python train.py --num_hidden_layers=13 --d_expert=64 --d_shared_expert=0 --init_std_router=0.00664 --lr_router=0.00139 --num_key_value_heads=2 --vocab_size=15393 --init="normal" --lr_mult_o=2.0 --beta1=0.95 --warmup_steps=200 --decay_fraction=1.0 --decay_shape="linear" --batch_tokens=65536 --train_tokens=469100000
Below are experts of layer 10 (counted from 0) of a mixture-of-experts language model. Rows are named router (the router's row for the expert) and show model dimensions 0-127. Each number is 128 + 32 x the weight over its row's rms, rounded and kept within 0 to 255.
Before each expert's rows: a language model's description of what the expert responds to; "comes before" lists some tokens at least twice as common just after its tokens as in all text. This comes from a sample of Wikipedia text that the model never trained on. Tokens count by the router's weight.

# expert 29
Empty or leading spaces in pipe-separated table cells before numbers, plus rare word pieces in species lists or romanized Japanese titles.
comes before: " |", " |\n", "1", "3", "2", "0"
router [ 83 173 127  94 136 111 114  85 113 114  97 136  88 125 128 161 108 120 171 162 176 134  94  85 165 143  40 102 100 111 153 142 149 151 153 112 152 135 150 168 170 160  93 162 153 111 102 160 175 166 112 158 104 154  92 148  83 129  99 107 139 137 105 111  92 159 118  92 108 112  85 143 153 180  91 144  93 148 168 161  94 108 174 160 154  77 139 161 124 149 165 144 103  85  64 117  97 153  89 150 156  92 115 149 212 172 131 187 106  91 149  92 155 168 150 109 155  91  78 131 111 170  87  91 102 176  87 146]

# expert 63
Nouns after the, a, or a possessive, naming groups or works, such as team, club, album, song, season, family.
comes before: " of", ",", " in", ".", " was", ".\n\n"
router [143 124 143 145  86 142 158 121 167 118 136 121 106 208 137 114 103 122 127 150 137 117 134 164 109 160 151 162  89 160 158 131 138 192 114 121 170  40 109 129  96 105  65 111 158 153  88 106 143 132 132 114 132 114 131  77  14 135  89 132 133 130 149  81 142  99 125  86  61 140 128 120 156 136  55 133  96 128 144 147 114 134 136 138 133 119  64 165 108 127  96 109 142  95 152 176  62 119  98  92 120 121 126 142 184 133 185 156 158 158 175 156 102 137 106  97 165 141 123 179  99 129 137 118 179 154 132  38]

# expert 20
Final pieces of non-English personal and place names, especially Chinese, Slavic, Turkish and Indian, such as Ziy-ang, Lesi-uk, Zapre-š-ić.
comes before: ",", " (", "\n", "'s", "i", "a"
router [128 115 109 137 109 146  71  61 106 104  89 145  80 193 146 126  93  70 119 133 136  73 158 154 161 125 171 126 117 147 180 154 130 126 102 117 112 140 148 157 207 165  84 187 121  91 111 114 120 107 130 126  86 154 142 188 131  43 152 111 101 187 104 134  74 200  84 135 119 116 133 154 142 152  74 104 140 140 139 107 119 134 187 114  84  95 151 112 137 157 170 171 176 120  66 136 134 149 126 120 133 111  93 147 149 111 153 112 144  86 142 148 188  92 111 149 128 106 196 113  70 135 113 149 117 112 160  96]

# expert 37
Separators and numbers in sports tables, scores and track lists: semicolons, colons, dashes, plus-minus signs, and Play in Play-offs.
comes before: "0", " |\n", "-", "1", "2", " —;"
router [ 63 169 115  95 123  95 118  90 119  89 100 155  87 162 127 173  71 127 167 164 180 133  91  85 173 151 100  92 112 121 166 135 164 158 167 110 146  93 161 159 128 161 104 139 149 123 100 178 185 170 117 147  95 158 111 132 120 116  81 103  95 132 110 114  88 171 123  72  97 100  75 155 126 153  99 162 100 154 169 155 107  78 159 130 126  75 145 162  89 150 151 118  81  89 119 128  94 156 100 135 170  82  91 146 187 172 143 161 123  94 152 113 146 161 152  87 159  79  93 144 102 169  86 107 114 186  79 134]

# expert 45
Table pipes, month names, ampersands and words like journal, magazine, ISBN in filmographies, publication lists, and dated records.
comes before: " ", " —", " .", " by", " −", " ISBN"
router [ 70 178 128  96 128 120 142  92 108  91  74 168  80 159 135 165  96 137 151 156 169 129  93  81 167 167 178  89 110 151 174 131 165 148 179 120 144 105 144 174  95 143 105 174 153 108  94 166 158 178 115 148  87 167  95 139  98 131  93 102 152 150 115 101  84 173 126  86  94 117 100 152 122 146  98 169 102 113 176 164 106 116 163 123 125 112 127 170 114 167 164 122 164 111 183 101  99 188 101  96 150  83  77 153 165 144 132 164 132  77 127  94 168 169 168  99 169  91 101 132  87 163  89  96 110 163  87 160]

# expert 4
Periods ending sentences, plus closing parentheses, quotes and braces, often before The or He, e.g. Fogo., (a)., "citizen".
comes before: " The", " He", " In", " |", " It", " This"
router [140 125 115 114 140  92  91 120  17 123 163 145 151 116 113 127 145 163  99  91 123  94  68  81 127 167 135 140  91 192 113 182 156 112 164  90 116 147 122 130 150 129 136 110 131  84 159 147 121 148 118 167 142 131 114 131  77 153 132 112  99 177 120  82 175 141  94 137  74 146 127 130 170 165  92 110  96 122 129 171 127 146 137  90 203 112 164 159 148 148  80 113 162 113  94 251 121 169 111 173 168  97 100 147 122 134 178 121 103  97  84 158 162 108 124  60 148 132 147 179 108 114 135 108 145 119 123 155]

# expert 42
Single digits inside long numbers and first pieces of proper names, such as Mount Abu, Mel-kote, 2,27-5.
comes before: " |", ".", " |\n", "°N", "%", "–"
router [ 67 170 122  77 138 126 168  88  96 102  89 167  92 165 126 176 103 130 158 152 163 170 104 100 151 188 127 101 103 141 160 129 172 143 149 114 146 138 132 166 161 169 101 151 141 100  96 157 148 177 105 146  75 149 148 137 149 104 113  90 105 157 134 108  79 175 127  79  95 114 104 147 154 177 100 166 102 131 165 179  82 108 157 127 137  94 112 162 110 139 128 155 114  95  71  98  89 165  94  92 167  97 101 178 191 148 139 152 108  78  92  73 132 167 149 102 151  86  78 143  92 166  70 120 173 157 101 149]

# expert 54
Commas, empty table dashes and mid-sentence content words in tables and prose, such as information, participate, residential.
comes before: " |", " |\n", " he", " \"", " it", " but"
router [ 61 183 104  98 128 104 130  93 111  80  84 169  86 157 139 165  96 116 178 156 166 131 104  94 179 178 104  83 115 127 161 170 155 159 166 124 176 137 158 171 140 145 105 153 133  97  87 171 167 158  84 150  98 164 170 141 134 113 107  82 153 148 112 115  80 166 121  91 108 121  83 136 176 134  86 148 100 115 184 177 120 118 147 134 109 100 136 165 121 152 157 111 140 111 101 126 101 189 112 107 159  97 109 171 187 155 139 160 101  81 136 109 157 156 176 105 173  73  89 137  89 158  86 100 143 179  91 151]

# expert 50
Commas and colons after names, places and infobox fields, such as Production company: and Macomb, IL, plus quote- or bracket-comma combinations.
comes before: " ", " and", " which", " he", " but", " who"
router [136 134 132 137 102  71  94 151  84 138 127 138  93 125 160 135 146 189 128 131 157 163 107 118 136 115 132  71 149 163 142 159  98 150 155 166 167 103 195 101 183 124 154 193 149 109 137 138 119 129 112 166  92 137  77 139  73 169 115 118 200 165  85 147 140 100 140 116  36 117 133 170 204 122  81 116 132 140 153 151  85 133 137  62  91 138 135 131 139 164 142 149  85 134 114 168 141 131 126 102 233 128  79 173  80 101 150 124 124 126  71 151 104 143 171  85 120 136 112 115 138 105 110  95 112 128 127  77]

# expert 15
Table pipes at line starts, leading the, and unit or body names like Brigade, Office, Secretary, Operation, Plan, in lists and tables.
comes before: " ", "20", "1", " United", " company", " first"
router [ 79 166 108  80 161 109 152  86 114 124  79 170  97 143 144 174 113 160 168 162 169 124  89 112 169 162 207  90 106 100 158 139 165 170 165  96 152 173 165 177 125 148  89 151 136 129 108 163 157 165 124 134 118 158 122 146 128 121  88  93 120 175  92 114  62 163 119 101  97 119 100 135 105 149  95 151  93  94 174 146 105 127 150 100 137  70 123 174 124 145 198 132 121 113 177 174  94 159 100 105 157  87 101 124 180 148 142 142 110  89 139  86 166 177 156  99 158  92  88 161 107 174  86 103 137 168  81 136]

# expert 36
Byte pieces of Korean or Thai script in table cells, plus building and style nouns, such as House, Building, style.
comes before: " |", "-", ":", " were", " are", " by"
router [ 91 161 106  91 128 117 139 115 124 100 106 159  93 166 128 179  95 178 147 168 164 120  93  98 166 181  80  89 108 122 151 165 168 165 156 105 167 163 153 180 143 147 108 136 147 132  92 151 159 170 115 141  92 135  62  98 117 100 109  89 114 175 105 101  76 161 122  74  99 105  97 155 138 151  83 168  77 129 171 158 112  99 168 114 114  81 169 166 137 179 176 116 101 109 130 146 101 166 110 118 154  74 106 149 188 172 140 155  91 100 145  84 174 166 151  98 157  98  94 172 102 152  86  96 122 169 103 164]

# expert 41
Cells of statistics and election tables, such as percent signs, dashes, ordinal th, goal numbers, and first-name pieces like Vij-ay.
comes before: " |", " ", " |\n", "%", ";", " ."
router [ 98 171 111  94 142  90 126  97 118 104 101 153  75 156 130 170  97  63 146 146 159 175 105  85 164 163 107  85 110 152 156 158 148 159 159 108 162 150 151 174 155 145  98 152 148 114 111 149 186 155 114 149  95 162  91 118 118 109 100  95 130 169 102  84  69 168 146  77 106 105  92 150 178 158  98 158  87 169 152 146 120 108 179 153 125  94  65 182 132 134 161 112 155 107  97 122 134 138  85 126 161  98  86 114 192 165 123 173 109  82  74  90 140 160 164 112 180  89 103 145 103 144  81 101 168 169  89 123]

# expert 31
Nouns naming fields, institutions or activities and their suffixes -ing, -ation, -ology: Research, Film, music, health, development, education.
comes before: " of", ",", " and", " in", ".", ".\n\n"
router [109 136 136 135 126 127 180 137 127 145 144 133 112 177  87  93  48 115 139 139 123 188 105 123 113 148  80 123  97 139 111 154 135 155 108 127 129 121 103  98 211 134  84 115 154 126 113 136 156 120 147 107 114 132 118 138 202 120 116 105 146 132 121 110 139 169  85  99  95 116  91 120 147 108  19 148 159 162 131 134 121 148 137 109  42  55 139 165 122 108 150 138 170  96 194 117  68 158 109 152 133 121 144 232 132 192 200 149 183 113 124 135 139 139 134 150 128 121 182 101 123  98 123 146 154 104 121  92]

# expert 49
Final pieces of compound or plural nouns such as bed-rooms, class-rooms, compet-itors, plus law, art, staff, and conjunctions as, and, while.
comes before: ",", " in", " and", " of", " were", ")"
router [ 72 162  95 105 140 105 143  79 127  95  84 151  68 147 110 167 106 158 165 173 139 148 102  78 164 163  85  95 118  88 161 180 163 179 182 110 168 148 136 185 177 135  91 156 147  95  96 169 155 168 114 141  78 150 169 129 121  91 112  99 140 158 115 116  90 173 129  75 118  88  87 160 158 149  96 162 122 119 172 164 110 112 172 116 126  95 142 159 100 131 162 134  95 101 136 120  87 172  88  91 146 105 100 149 181 153 164 182 112  96 132  82 162 150 143 110 175  93  92 148 108 172  89  94 141 156 107 160]

# expert 26
Number pieces in scores, years and tables (1, 19, 20), plus country names after United or in lists, such as States, India, Vietnam.
comes before: " |", ".", ";", " |\n", ".S", "\n"
router [ 77 183 110 106 128 130 150  98 105  90  79 174  78 168 128 180 100 141 149 160 160 134  93  91 159 164 128  94  94 158 156 154 177 166 156  98 150 125 162 173  98 158  97 159 137 133  95 173 151 154 109 164  74 145 161 150 163  84  94  94  96 166 127 106 103 185 131  78 108  89  96 173 134 156 103 158  92 145 161 150 117 101 171 138 113  89 140 192 107 169 161 131 137  83 182 114  98 144 102 122 151 113  98 110 154 175 135 156 133  82 118  94 157 164 169  80 159 106  97 159 117 181  76  94 135 170  87 136]

# expert 51
Pipes, blanks, semicolons and percent signs between numbers in election, sports score, and statistics tables, plus event or Pts headings.
comes before: " ", " |", " |\n", "0", " −", " +"
router [ 69 173 135 100 115 110 128 109 135  83  93 162  88 141 135 164 107 108 152 144 164 181  96 108 161 188  52 117 112 115 154 142 167 157 164 113 140 118 159 155 157 147 106 152 149 103  94 169 160 166 109 161  78 143 129 148 103 113 106  86 103 151 109 102  87 164 137  94 100 104  95 166 132 159  97 174  89 147 155 166 107 111 176  97 162  90 118 169  96 163 167  99 143  92 157 107  81 147 112 106 189  81  94 158 183 165 127 162 117  99 137  88 153 165 163  84 174  78 107 133 103 161  61 105 126 178  83 131]